config.yaml
normalize_top_k: false
n_kv_head: 6
vocab_size: 32000
parallel_block: false
init_std_up: 0.0269
lr: 0.00498
seq_len: 1024
train_tokens: 340000000
Below are experts of layer 5 (counted from 0) of a mixture-of-experts language model. Rows are named router (the router's row for the expert) and show model dimensions 0-191. Each number is 50 + 15 x the weight over its row's rms, rounded and kept within 0 to 99.
After each expert's rows: "mostly gets" lists some tokens that are sent to it at least half of the time. This comes from a sample of Wikipedia text that the model never trained on.

# expert 2
router:38 60 32 56 35 68 72 56 53 78 78 73 59 45 31 67 63 70 50 76 88 68 32 45 58 65 49 54 46 52 48 43 55 48 77 48 63 33 55 35 45 80 37 68 50 66 51 67 43 64 48 40 56 50 50 54 35 39 38 58 45 69 63 54 71 66 40 35 41 33 37 59 28 44 65 60 31 43 51 57 27 31 63 40 70 31 73 45 41 60 68 43 41 27 59 54 72 65 46 80 54 63 91 80 54 34 68 51 43 64 75 80 45 61 45 56 43 75 47 65 49 51 49 38 48 60 50 28 32 66 80 45 55 72 43 79 56 52 58 22 88 68 50 68 48 49 34 48 55 72 53 35 54 53 67 59 78 46 52 53 62 39 37 37 27 61 42 39 40 31 34 59 46 50 20 46 76 63 74 50 40 44 32 48 37 68 46 33 42 68 46 28
mostly gets: " became", " being", " become", " as", "As", " named"

# expert 75
router:23 44 57 52 15 47 52 54 46 69 44 68 54 48 57 66 45 43 53 51 82 54 44 68 30 82 53 29 71 55 62 51 31 68 79 73 52 28 34 45 51 44 59 59 51 86 66 73 50 61 47 76 26 37 24 51 60 42 70 57 31 55 66 44 82 33 58 49 57 50 38 61 53 34 48 76 62 39 55 66 41 49 94 56 58 57 72 63 52 41 50 64 39 40 59 57 66 79 36 70 50 38 58 69 50 24 45 37 38 62 52 55 19 49 17 37 73 51 69 57 15 27 43 28 66 60 31 48 31 59 57 42 71 64 51 41 47 39 62 44 52 47 65 81 62 57 36 56 52 63 44 42 50 50 38 58 75 58 84 51 70 69 54 46 34 59 47 53 57 31 41 77 48 41 43 24 53 30 77 62 44 56 40 33 43 57 45 36 33 57 46 41
mostly gets: " album", " film", " song", " music", " released", " scored"

# expert 30
router:30 48 51 43 36 59 55 46 73 64 67 37 55 47 64 55 47 60 50 88 71 54 15 52 61 67 84 59 54 55 59 47 56 40 71 39 47 50 77 50 54 60 45 66 32 54 57 52 68 41 28 56 58 52 62 50 55 63 58 41 19 50 46 40 70 42 44 41 80 53 34 58 52 63 57 79 58 34 26 78 30 41 63 61 30 22 56 57 20 47 58 53 40 21 55 64 43 52 13 70 57 38 65 60 35 38 64 49 74 70 63 60 35 54 24 40 55 63 51 67 72 54 22 42 54 19 52 50 55 22 61 48 45 56 63 53 37 53 64 37 68 70 54 74 56 56 54 70 70 26 73 40 77 48 60 65 53 57 57 48 62 78 36 53 43 64 57 24 19 31 57 64 41 63 25 23 69 60 61 86 42 71 43 55 41 47 45 49 36 47 59 62
mostly gets: " m", " ft", " kg", " mm", " metres", " lb"

# expert 21
router:33 65 16 59 38 62 68 55 60 71 66 62 64 45 27 73 40 77 52 67 65 60 28 48 64 90 66 46 75 66 56 54 54 60 52 71 43 43 46 55 48 59 40 61 59 45 71 70 58 57 38 48 43 54 52 35 47 25 28 36 40 72 67 34 47 54 49 23 48 57 42 58 35 20 61 71 43 39 43 69 31 25 55 44 63 42 65 52 52 46 61 59 49 28 33 34 71 59 45 57 63 51 80 78 68 32 46 53 35 62 76 77 45 65 42 63 63 59 51 80 43 43 48 34 45 58 53 29 31 64 53 39 65 66 64 74 33 43 48 35 72 35 40 68 31 62 30 53 49 53 54 50 60 47 57 78 78 65 84 48 56 53 29 28 41 45 72 48 41 03 52 46 43 48 31 48 75 46 63 67 43 61 28 38 40 64 34 40 39 74 61 54
mostly gets: " is", " are", " has", " not", " would", " been"

# expert 65
router:32 25 58 71 41 95 42 59 37 53 59 64 78 26 17 59 46 67 48 64 59 37 28 59 74 70 38 58 61 61 49 58 33 72 58 44 66 47 62 60 53 69 57 62 51 74 56 70 41 58 18 37 54 39 52 39 39 42 27 44 23 57 53 36 53 67 49 41 62 55 38 69 52 34 61 71 28 50 38 69 35 49 64 46 62 24 59 39 27 38 70 63 33 44 55 53 47 59 56 45 45 49 67 76 37 45 62 44 61 60 68 55 38 79 24 42 41 49 36 69 49 36 33 36 41 38 22 66 52 49 67 56 42 76 48 56 39 60 64 47 65 58 47 74 43 55 71 60 45 33 56 70 81 69 41 41 64 44 55 56 50 55 29 39 40 81 53 59 41 37 64 57 39 17 30 13 48 56 89 73 25 48 49 36 56 51 26 32 33 50 42 65
mostly gets: "hina", "moor", " sprint", " chord", "tracks", "atus"

# expert 60
router:42 40 60 50 34 61 54 43 48 83 41 68 48 45 56 54 40 55 63 79 82 42 17 71 54 43 38 28 72 67 73 69 46 62 59 35 69 37 64 47 64 51 49 40 71 63 59 63 60 39 67 40 40 47 36 51 29 36 55 47 29 46 79 35 78 58 62 35 50 55 41 66 25 26 54 86 49 50 54 60 29 33 79 49 61 61 81 55 40 69 48 65 47 42 39 47 62 79 60 71 48 49 86 67 28 39 57 24 31 67 45 72 16 56 37 52 50 69 34 67 45 40 41 38 57 51 40 51 53 72 53 60 60 59 56 42 48 41 82 49 68 27 79 75 34 76 39 54 43 58 49 38 56 55 61 51 57 57 85 44 66 68 56 39 27 50 47 39 28 39 46 50 62 44 33 46 79 35 61 57 39 71 48 50 54 70 27 33 35 46 45 63
mostly gets: " together", " make", " worked", " joined", " provide", " making"

# expert 64
router:42 40 46 62 40 62 37 51 36 66 58 52 35 51 24 50 35 68 55 52 46 59 30 60 36 64 61 70 67 44 59 57 47 65 58 38 63 42 76 49 57 48 42 50 47 53 51 70 38 45 49 25 68 39 28 52 29 47 42 73 31 45 48 23 58 57 52 42 61 45 21 59 57 35 43 53 27 72 33 77 33 41 59 57 45 32 64 70 33 65 74 71 25 44 26 64 55 52 35 52 75 58 58 71 57 27 62 37 55 70 88 66 43 70 32 28 41 85 34 53 61 37 45 36 51 30 36 44 16 54 60 80 38 58 49 56 13 43 67 40 57 52 62 81 36 59 54 77 43 46 58 64 57 57 51 51 50 31 63 50 60 55 26 49 44 66 45 51 27 44 79 65 45 45 27 51 62 59 88 58 47 63 56 46 19 42 47 06 46 75 49 41
mostly gets: " Died", ")​", " (#", "Representing", " birth", " Slovenia"

# expert 35
router:51 50 26 55 45 59 52 41 43 80 54 51 43 37 44 77 34 61 51 63 56 62 21 82 26 54 69 49 47 41 64 50 19 43 73 50 49 49 62 24 64 44 38 52 48 62 32 75 50 58 35 72 44 51 37 46 31 47 62 49 30 64 49 55 62 61 71 54 46 48 38 68 56 40 64 59 29 37 28 77 06 43 43 60 48 33 56 35 58 41 62 60 36 32 52 56 53 85 45 71 68 41 60 51 47 52 59 33 74 77 75 48 28 61 23 45 59 52 45 55 57 38 14 39 57 35 49 68 29 64 62 54 38 59 42 82 67 24 45 23 52 58 64 89 75 50 37 63 47 51 48 35 54 63 40 57 57 49 71 42 70 73 54 31 34 32 51 49 33 54 52 68 42 33 39 46 59 42 79 50 41 47 52 11 57 41 22 36 44 69 42 26
mostly gets: " football", " Cup", " league", " footballer", " 2–1", " Football"

# expert 58
router:44 57 41 65 31 61 55 41 57 78 70 62 65 50 42 51 45 54 46 69 47 49 54 63 51 69 68 54 72 50 68 51 49 54 73 54 46 13 50 43 89 37 51 41 35 55 66 75 53 58 49 47 32 44 41 50 57 57 52 46 47 49 52 34 56 58 57 32 51 53 34 99 49 36 72 72 26 53 44 67 55 36 71 63 48 23 64 45 47 45 73 46 39 43 49 54 64 60 47 93 41 62 86 56 41 44 56 33 33 68 51 51 37 76 43 43 49 81 66 57 50 45 57 53 38 25 43 48 36 54 66 72 59 65 45 76 40 60 55 64 87 42 65 50 37 38 50 79 59 40 43 35 64 56 66 62 44 57 90 35 71 67 33 53 38 55 71 60 27 22 67 54 39 59 12 40 75 59 73 30 41 54 48 37 46 48 45 21 38 63 60 31
mostly gets: " and", " or", " nor"

# expert 6
router:35 39 54 65 37 68 50 60 33 56 67 50 67 25 26 55 33 65 64 75 67 45 22 54 58 73 52 40 54 82 53 65 30 64 54 39 76 44 55 51 70 55 41 61 68 58 28 68 56 66 29 49 50 56 54 58 47 40 30 53 22 49 57 39 48 54 63 54 52 44 29 67 45 34 69 69 23 54 31 80 20 59 73 46 32 16 47 30 33 41 66 76 43 39 63 50 48 60 41 47 48 53 76 63 48 43 52 50 59 51 65 78 44 73 48 32 44 66 22 66 63 43 29 20 50 27 10 63 45 47 58 58 39 77 54 59 20 52 64 43 58 60 45 76 36 53 48 59 56 46 70 57 70 64 61 59 57 58 56 43 63 55 31 27 36 69 49 43 46 36 64 61 28 43 24 15 54 45 79 66 43 39 47 42 47 64 33 25 36 61 58 44
mostly gets: " de", " De", " da", " van", " d", " von"

# expert 4
router:25 54 31 52 36 32 53 63 51 63 48 63 40 39 64 59 50 73 68 70 57 76 39 61 45 68 62 55 63 66 65 56 56 47 59 52 41 36 62 74 50 59 29 60 61 46 72 67 71 45 59 49 22 62 26 32 20 46 66 70 30 37 81 35 60 39 58 37 63 43 30 64 56 34 50 66 65 31 56 88 46 43 75 50 73 32 76 47 52 37 39 69 35 34 33 34 66 57 55 44 77 57 57 60 25 35 50 36 28 66 65 78 49 41 33 36 73 60 68 63 46 39 41 24 51 46 56 45 53 69 54 51 54 64 46 56 20 26 74 51 58 49 52 92 46 70 30 49 39 60 68 37 67 53 42 52 60 62 79 55 60 62 60 54 34 53 59 41 52 17 63 57 56 23 32 36 69 52 52 54 20 61 35 28 33 59 29 35 59 62 59 39
mostly gets: " located", " based", " held", " work", " works", " published"

# expert 57
router:32 40 41 52 45 52 27 51 58 71 57 69 51 33 34 75 30 77 58 59 69 64 40 59 50 50 64 39 68 32 55 65 32 66 71 44 62 21 65 42 56 70 28 64 62 62 65 58 53 50 33 75 33 60 29 56 40 38 52 60 35 48 53 34 64 52 61 51 56 55 32 78 48 31 65 66 42 49 28 59 38 50 75 59 54 35 59 43 37 63 64 63 21 16 42 70 46 57 29 77 68 32 43 51 66 25 49 04 53 57 69 78 32 62 36 31 49 79 45 66 54 50 44 48 64 44 40 59 21 34 92 51 38 68 66 60 46 53 58 54 71 50 83 55 68 56 64 54 53 39 56 27 67 63 62 70 72 52 58 52 56 62 44 21 14 49 59 46 40 53 69 57 40 63 35 57 56 53 71 55 39 62 37 29 60 40 47 56 33 55 37 33
mostly gets: " the", "The", " The"

# expert 74
router:32 62 33 56 35 40 63 62 43 49 62 55 59 48 53 66 37 62 54 60 65 74 43 62 51 78 68 61 57 48 61 78 61 68 48 63 28 50 49 63 55 39 70 57 37 57 45 90 64 34 25 46 46 46 23 37 37 44 41 48 19 65 61 34 49 51 62 46 58 52 25 63 53 40 43 58 25 66 43 60 15 25 45 65 47 32 63 46 37 40 60 63 39 18 57 68 70 54 41 83 67 52 69 62 62 13 68 41 45 86 84 40 23 72 38 38 64 75 43 60 43 29 21 60 42 38 43 36 25 77 58 67 36 54 56 64 45 57 55 55 65 56 53 83 43 61 45 50 45 50 67 64 51 57 57 51 70 53 57 44 78 47 39 46 43 43 69 65 39 35 63 62 40 64 27 34 52 53 63 83 45 37 62 40 40 36 42 47 32 69 51 21
mostly gets: " =", "–19", ")", "–18", "^{2})", "3)"

# expert 29
router:40 44 39 59 27 47 30 58 31 59 71 61 74 24 30 48 41 82 38 76 61 38 17 77 63 70 64 55 56 54 57 58 27 65 53 30 65 17 48 65 58 63 56 49 41 62 54 65 44 48 21 44 55 40 48 67 32 35 35 65 28 59 52 39 62 70 55 45 55 38 28 71 60 42 66 73 32 52 55 75 35 61 77 47 62 23 47 50 39 50 76 70 33 53 47 55 46 80 45 50 44 47 65 72 44 44 48 37 55 64 87 58 47 67 42 60 51 64 16 74 59 41 33 42 58 40 31 70 55 54 66 61 31 79 64 61 31 59 61 49 76 56 53 68 49 52 49 72 51 27 57 60 71 81 48 48 60 60 56 46 66 74 42 60 47 72 58 57 43 32 65 65 33 37 26 42 46 53 83 68 39 44 30 37 38 44 43 35 30 64 46 56
mostly gets: " ", "    ", " MPC", "      ", "        ", " 258"

# expert 40
router:48 49 31 65 28 49 49 57 49 68 43 52 63 18 26 53 44 91 62 66 70 48 44 61 51 68 59 38 80 39 81 55 56 78 79 49 58 33 51 30 55 45 38 55 48 65 69 77 54 49 59 44 46 49 55 42 23 54 31 41 36 48 57 27 73 53 63 36 45 69 34 56 53 36 70 57 43 35 37 54 18 26 63 41 23 30 76 47 53 52 51 66 23 26 30 61 62 56 24 51 63 38 76 86 52 39 58 37 40 66 59 58 53 47 33 54 57 68 27 52 51 64 60 42 70 46 59 50 27 63 65 43 58 58 47 43 27 31 49 18 72 52 68 72 48 47 52 48 64 40 68 38 37 60 76 53 59 34 67 43 63 60 60 34 52 79 38 39 37 45 71 35 54 46 25 37 63 58 64 47 43 49 43 32 63 59 41 35 68 82 60 19
mostly gets: " during", "In", " During", " until", " in", " since"

# expert 34
router:48 61 38 49 10 42 41 55 51 62 73 54 78 27 50 53 64 66 58 89 59 70 28 61 84 56 59 73 54 61 54 76 18 47 60 23 53 36 69 52 56 73 57 78 37 55 50 67 52 52 39 45 72 23 32 42 47 48 53 38 32 58 41 21 52 40 53 39 81 36 44 54 64 54 90 60 43 43 26 62 28 45 69 60 34 43 59 47 46 38 59 74 51 29 50 52 47 64 34 49 55 46 61 81 41 43 80 45 57 70 76 58 45 59 33 46 55 79 48 78 53 37 39 33 45 44 54 71 37 38 58 51 46 71 43 48 33 57 42 37 70 62 48 70 43 57 28 54 60 25 67 68 71 82 63 62 60 51 54 37 59 77 45 40 38 61 58 48 42 41 61 56 54 49 24 48 60 63 55 70 29 30 54 39 59 41 47 48 10 45 47 45
mostly gets: " ±%", "9.3", "3.7", "8.4", " (7", "6.9"

# expert 78
router:38 69 40 35 23 37 29 48 71 53 60 54 43 45 30 56 42 59 62 67 57 64 51 64 45 63 70 35 63 61 64 55 37 46 58 56 56 47 55 39 70 72 37 35 38 50 60 65 56 48 50 50 36 51 34 41 46 48 40 48 00 43 74 35 78 61 42 36 37 48 37 91 44 35 66 72 62 50 32 57 25 45 52 41 33 69 60 31 63 68 76 46 50 21 48 37 56 55 44 40 57 54 71 60 34 30 53 22 58 65 56 61 35 47 44 58 47 62 61 53 39 38 27 40 68 58 35 44 23 54 70 67 48 73 45 72 57 40 38 39 82 36 80 67 38 45 50 59 75 63 77 64 43 73 61 49 51 44 73 27 87 79 44 49 19 52 56 62 38 36 53 47 49 44 41 54 47 58 38 65 34 72 33 53 63 58 17 41 22 63 38 33
mostly gets: "arrow", "izz", "read", "uck", "aught", "itch"

# expert 67
router:58 68 49 63 21 44 52 65 49 73 64 59 68 43 47 55 55 71 55 62 78 57 50 59 61 88 56 51 75 50 58 54 57 50 56 44 66 31 46 53 69 70 55 37 47 58 58 62 35 43 34 53 39 64 39 38 19 44 48 64 29 73 60 23 70 59 63 42 66 55 35 65 45 47 67 68 28 38 53 71 38 50 54 39 59 25 59 35 56 52 45 83 38 26 31 46 58 87 16 75 57 61 66 63 63 20 69 51 49 56 60 44 26 53 35 44 62 76 46 61 37 38 21 38 59 18 53 50 15 47 49 82 41 57 43 78 38 41 43 56 74 45 37 65 41 49 58 47 48 39 41 47 40 46 63 58 40 43 78 27 69 56 46 57 37 52 50 75 43 18 41 39 35 26 46 47 50 50 55 56 35 51 50 27 57 42 08 15 42 52 62 43
mostly gets: "\".", ").", ".\"", " 2025.", " 2015.", " 2023."

# expert 3
router:38 61 39 59 30 62 46 32 49 56 60 51 64 18 30 66 27 57 54 71 53 39 23 83 49 80 60 50 42 65 57 80 38 56 68 51 76 30 61 39 56 55 56 56 52 68 56 69 57 54 38 55 62 25 61 57 57 31 42 44 25 40 41 42 49 62 53 44 64 60 24 79 44 34 68 71 07 74 29 82 33 48 65 55 46 45 63 44 48 36 70 88 53 54 71 58 48 66 26 57 53 52 56 64 46 34 40 38 61 61 59 55 35 59 45 31 60 69 55 81 61 56 33 28 44 49 31 57 26 59 56 63 31 66 34 49 34 42 53 45 61 52 54 79 36 42 56 65 48 41 65 70 53 74 63 62 69 51 60 51 65 61 38 40 41 86 68 48 49 43 72 59 22 48 27 43 57 67 84 45 38 45 57 38 51 56 21 40 34 42 66 64
mostly gets: "8", "3", "06", "4", "6", "7"

# expert 8
router:54 54 42 44 08 44 53 58 52 66 75 49 74 15 47 54 43 64 57 75 66 50 57 54 44 69 75 57 55 55 63 71 47 53 51 56 65 20 48 56 70 70 34 32 29 66 42 66 43 49 51 51 55 36 54 47 26 54 52 58 11 47 55 25 64 49 55 33 69 49 37 78 52 33 76 71 31 42 36 66 27 45 49 29 49 33 58 57 45 32 56 75 31 39 56 37 72 58 36 76 62 59 55 58 56 41 74 52 57 54 44 48 12 57 36 38 47 76 51 49 67 41 28 30 63 26 35 35 22 42 67 59 47 61 39 69 22 59 67 42 79 44 46 78 45 61 37 53 44 29 44 76 50 57 66 57 37 48 64 45 70 61 40 53 19 59 69 60 35 40 50 55 34 32 32 47 49 43 48 67 38 32 58 29 48 26 24 25 38 58 50 37
mostly gets: " Christopher", " William", " Mrs", " Harry", " Anthony", ".10"

# expert 46
router:44 73 49 54 35 40 41 53 58 57 43 63 43 40 54 65 41 54 43 75 60 51 24 51 48 47 55 55 53 55 59 62 32 71 92 48 62 21 55 37 57 55 35 55 46 62 56 69 53 46 49 54 45 43 50 30 57 41 47 52 13 40 60 20 84 52 73 22 51 53 30 87 45 33 64 71 25 73 37 58 49 50 58 48 26 67 43 55 52 71 60 57 40 41 67 32 45 49 31 38 38 50 53 79 45 42 53 20 54 69 56 70 14 69 48 28 53 78 32 52 49 26 20 55 44 43 47 34 40 58 61 69 40 71 57 70 48 38 40 36 77 38 66 70 56 67 61 58 69 51 62 65 56 60 73 50 49 60 56 39 67 47 40 40 52 62 75 66 28 17 70 46 35 40 39 48 70 52 47 77 29 53 54 44 49 51 16 28 23 65 42 31
mostly gets: "anga", "ical", "ular", "ative", "osis", "eiro"

# expert 73
router:41 41 53 50 31 70 26 54 52 55 78 47 50 30 64 77 56 57 35 86 51 45 07 68 60 69 70 65 53 45 56 63 64 67 72 35 47 49 41 42 64 55 54 55 42 70 39 62 62 57 30 66 32 27 26 39 39 26 34 55 27 59 72 49 50 73 32 56 82 66 30 62 36 31 65 77 49 57 45 59 48 42 66 74 48 19 60 56 55 39 64 79 42 36 62 48 56 65 05 69 54 64 69 74 58 54 54 20 64 67 57 57 23 58 26 30 57 47 55 76 74 23 30 40 41 55 32 48 41 54 57 71 41 48 56 50 48 72 54 41 57 41 51 82 49 60 62 48 49 53 58 43 60 77 57 64 64 60 62 37 61 64 50 50 31 71 45 71 29 33 61 57 39 52 43 34 51 63 62 35 43 67 44 52 48 37 38 48 42 69 74 51
mostly gets: " medalist", " medal", " bronze", " silver", " Turnout", " votes"

# expert 15
router:25 45 43 59 41 64 52 50 58 55 56 63 65 32 32 68 40 65 69 62 60 63 53 78 65 67 65 34 65 36 75 63 19 64 67 35 60 14 55 36 56 82 41 61 59 57 67 66 55 62 32 39 38 50 53 43 46 28 41 65 40 63 69 42 58 63 63 23 61 48 26 89 49 28 68 63 42 49 37 64 38 39 79 53 41 40 47 45 37 60 70 66 19 34 35 44 47 54 24 76 65 34 39 45 57 22 68 38 41 52 59 68 27 54 26 33 58 71 49 78 38 51 51 43 51 34 57 44 33 50 72 52 45 69 72 63 30 46 61 65 97 34 62 49 34 38 63 54 48 36 57 33 50 62 58 74 65 61 54 44 56 70 45 43 11 64 59 45 44 47 61 53 42 59 34 56 49 53 77 45 41 48 28 21 57 45 38 49 58 52 41 31
mostly gets: "The", " the", " This", " this", " The", "This"

# expert 59
router:46 50 21 68 45 65 46 54 70 74 51 44 51 49 23 52 55 55 46 76 51 63 31 66 60 60 78 37 76 51 44 54 35 63 55 48 41 36 59 43 64 62 47 57 59 66 66 56 32 65 39 58 29 64 50 46 42 56 56 57 16 43 76 49 65 54 60 37 49 36 12 56 33 54 74 56 58 46 29 67 42 43 59 64 72 42 93 57 52 41 55 82 34 47 59 46 61 76 49 70 44 67 77 66 49 43 50 33 49 75 63 50 34 80 12 48 74 53 46 62 56 30 22 35 55 18 53 44 38 57 71 53 35 78 46 49 39 51 66 29 62 32 48 79 46 62 62 66 42 47 53 51 60 75 57 61 63 58 67 55 63 76 38 50 32 69 56 51 25 10 72 67 37 34 48 30 49 38 63 49 29 61 50 36 56 43 36 29 54 59 55 44
mostly gets: " people", " members", " women", " areas", " teams", " children"

# expert 56
router:40 77 47 64 17 49 63 40 64 75 51 49 54 43 44 72 45 57 73 91 51 48 26 65 58 54 45 31 78 56 69 75 39 51 57 35 58 49 57 40 78 64 54 40 68 64 42 67 51 45 56 52 41 55 49 55 37 25 50 46 25 76 74 37 59 40 69 32 56 55 23 67 47 37 41 61 56 44 40 61 26 35 76 42 69 36 73 70 63 59 67 74 52 47 44 35 71 58 54 48 42 65 89 54 42 43 44 40 36 71 63 92 37 75 44 48 51 58 49 52 33 60 39 20 46 51 46 34 38 70 75 53 62 59 43 55 35 42 69 39 57 30 58 79 46 53 35 56 44 46 45 35 58 50 62 46 54 71 88 53 54 67 40 50 41 38 52 62 63 24 45 54 61 25 50 26 78 44 67 67 17 68 46 41 63 54 25 46 60 52 36 51
mostly gets: " due", " led", " help", " According", " according", " helped"

# expert 32
router:48 54 54 53 55 40 47 46 61 85 52 56 38 35 50 56 39 64 58 85 69 45 37 52 39 63 43 36 61 47 79 70 41 51 69 46 73 30 58 18 53 40 48 37 43 66 52 68 55 46 47 48 14 44 44 46 40 54 44 71 31 68 62 34 81 59 64 19 58 43 53 68 43 53 66 68 45 64 40 57 52 24 49 59 42 54 49 69 56 75 75 45 48 25 66 54 42 81 37 60 48 56 52 62 44 10 57 24 62 85 49 77 28 67 41 65 47 66 30 79 61 38 33 28 53 37 22 53 45 51 70 62 49 80 49 50 36 45 53 55 72 42 55 67 43 49 49 72 58 55 72 56 34 60 74 45 56 47 58 58 57 47 42 29 32 59 53 85 40 13 76 36 44 62 40 44 66 48 44 48 48 39 38 49 30 50 20 46 36 77 37 28
mostly gets: "ń", "kar", "abad", "borg", "heim", "ov"

# expert 69
router:31 31 31 58 49 75 55 59 48 90 62 66 76 28 47 64 43 66 60 58 57 59 20 63 53 67 58 30 62 50 74 62 46 56 68 39 53 52 64 27 47 60 41 64 58 49 71 66 44 34 32 43 53 62 46 56 51 49 46 55 31 66 72 36 53 61 53 23 65 45 16 74 62 57 55 58 37 36 45 61 36 32 55 59 62 39 62 25 50 70 60 63 44 37 28 37 72 82 43 71 44 60 67 70 56 30 41 47 28 83 56 49 45 80 62 47 50 76 52 57 37 51 40 37 52 49 52 30 32 51 71 39 59 70 60 63 46 28 38 25 69 30 58 68 34 45 41 54 45 59 58 34 33 48 78 61 56 43 67 53 55 63 54 52 18 56 42 52 31 32 44 50 54 47 30 56 74 57 65 40 07 79 25 33 51 43 40 17 50 48 71 28
mostly gets: " which", " who", " but", " where", " they", " he"

# expert 18
router:41 52 48 43 29 55 47 50 60 56 58 68 47 34 28 66 43 70 61 74 59 68 43 64 58 65 57 32 66 51 68 67 39 39 86 36 43 49 43 43 50 52 60 42 56 91 56 74 37 69 56 39 49 55 47 63 34 44 32 38 38 51 42 35 72 68 55 25 46 48 46 59 48 32 82 58 60 36 44 56 25 32 91 48 55 04 73 62 52 44 49 53 38 24 36 46 56 47 36 64 45 53 75 61 54 35 54 41 45 78 49 68 39 65 26 50 45 58 38 59 38 46 50 30 41 47 43 31 23 46 71 44 38 58 64 67 20 25 73 51 76 60 68 69 46 52 67 55 54 49 61 29 65 69 91 80 58 55 76 51 65 53 55 29 55 62 68 48 28 58 77 53 59 52 09 44 54 58 63 38 52 49 59 33 49 63 52 25 42 56 65 45
mostly gets: " from", " towards", "from", " at", "From", " From"

# expert 31
router:34 72 25 47 40 33 50 39 80 66 59 68 45 38 53 46 39 68 69 66 58 70 41 50 52 76 60 65 69 56 70 66 52 34 55 33 64 44 59 38 49 59 39 36 53 58 31 61 49 51 44 33 37 48 58 37 51 37 50 57 13 55 68 43 77 48 44 46 38 25 16 51 31 55 80 71 36 66 10 63 38 31 64 36 61 43 57 59 69 78 55 46 21 30 61 26 56 96 46 62 46 48 59 67 47 25 52 49 38 61 43 44 25 49 48 54 38 56 63 67 33 71 59 33 54 33 51 55 46 68 75 59 44 57 51 54 45 68 48 49 82 52 86 74 51 48 56 50 50 65 56 66 36 59 60 59 63 26 68 53 81 77 48 33 16 45 55 66 42 40 58 40 50 51 53 45 50 51 43 50 46 53 37 29 54 68 22 73 40 78 54 29
mostly gets: "exp", "fic", "duction", "posit", "clu", "term"

# expert 53
router:53 55 33 48 38 51 47 44 65 74 64 51 60 34 32 43 38 64 64 74 43 45 43 50 68 58 63 54 56 50 58 41 54 61 78 50 49 17 57 27 62 41 50 35 58 73 66 86 52 64 27 31 40 49 49 56 51 47 43 51 49 49 72 32 47 60 64 26 35 25 25 78 61 37 60 68 31 48 58 88 48 46 61 59 54 28 53 42 54 53 54 48 30 16 35 49 71 73 38 65 46 52 69 57 48 16 57 58 36 82 75 50 46 65 42 52 64 67 47 55 19 37 41 38 58 36 54 35 20 55 71 63 49 58 41 73 23 59 30 46 75 48 44 55 38 36 56 70 44 54 47 31 54 46 82 56 51 53 85 33 72 65 57 41 32 45 50 45 40 36 76 44 34 59 11 53 72 57 74 43 23 55 41 45 38 58 36 36 46 75 63 39
mostly gets: "\",", " 2015,", " 2016,", " 2011,", " 2023,", " 2007,"

# expert 1
router:44 74 42 64 44 60 68 50 51 83 59 44 66 07 41 63 61 64 64 47 59 65 39 67 78 70 79 46 46 61 66 37 43 57 69 67 43 43 61 50 50 55 42 58 61 62 61 65 46 54 52 24 46 41 48 39 53 45 42 71 26 48 71 28 63 41 56 45 47 43 13 61 41 56 71 57 43 58 50 87 42 35 79 63 67 38 87 58 74 28 51 72 23 46 44 46 70 56 25 78 45 31 60 69 44 47 52 31 38 62 56 60 39 62 29 23 84 67 55 52 39 44 39 24 59 17 49 58 29 44 61 63 30 68 66 52 20 42 46 26 58 42 40 85 56 53 54 72 41 49 53 42 45 56 60 46 45 57 56 38 56 61 41 53 21 70 52 54 31 35 73 42 41 49 53 29 62 46 61 50 28 44 29 26 51 55 38 39 33 64 55 50
mostly gets: " organization", " Register", " website", " area", " village", " network"

# expert 16
router:45 67 58 42 49 55 38 60 43 75 65 57 54 42 66 87 71 65 55 73 57 64 25 74 44 67 64 54 76 61 60 64 27 47 55 34 44 30 67 50 63 53 36 52 31 61 59 83 64 66 32 74 57 29 30 30 34 57 37 38 35 45 50 41 74 62 41 36 66 48 46 57 57 53 44 64 22 45 52 69 05 47 64 71 45 49 58 39 43 44 68 40 50 34 56 48 62 60 47 69 54 35 52 72 37 29 69 32 62 61 73 58 28 47 43 40 66 76 39 57 75 52 42 30 66 19 38 79 38 40 58 74 43 75 54 59 30 48 37 32 59 44 48 94 67 35 52 64 59 51 47 46 73 78 38 73 61 67 49 44 59 63 33 49 32 48 42 58 61 11 48 63 46 39 32 44 54 50 66 46 52 54 57 21 44 54 40 48 30 52 57 36
mostly gets: "|---|---|", " %", "|---|---|---|", " Apps", " Votes", " ±%"

# expert 22
router:19 74 44 76 16 44 43 73 66 67 38 38 45 44 62 37 57 69 73 55 83 66 48 75 52 66 56 41 58 28 50 62 50 48 68 58 40 31 48 47 68 38 57 44 36 72 50 72 39 56 25 58 48 52 54 50 33 51 52 50 40 77 67 33 78 50 60 56 41 32 35 68 59 51 49 42 36 54 26 69 50 56 50 30 45 48 52 24 58 53 56 61 43 12 43 38 75 62 15 64 42 70 60 51 51 26 58 60 43 52 74 61 31 47 58 58 49 61 34 74 51 32 30 55 60 40 31 55 30 50 60 79 46 46 56 62 55 42 38 54 66 34 44 52 53 37 51 71 66 68 67 35 34 65 76 57 50 52 68 65 61 83 43 57 50 51 68 52 35 07 37 38 50 40 30 47 81 54 57 42 32 42 36 11 35 51 34 53 32 62 44 21
mostly gets: "See", "Non", " non", " semi", " See", "-"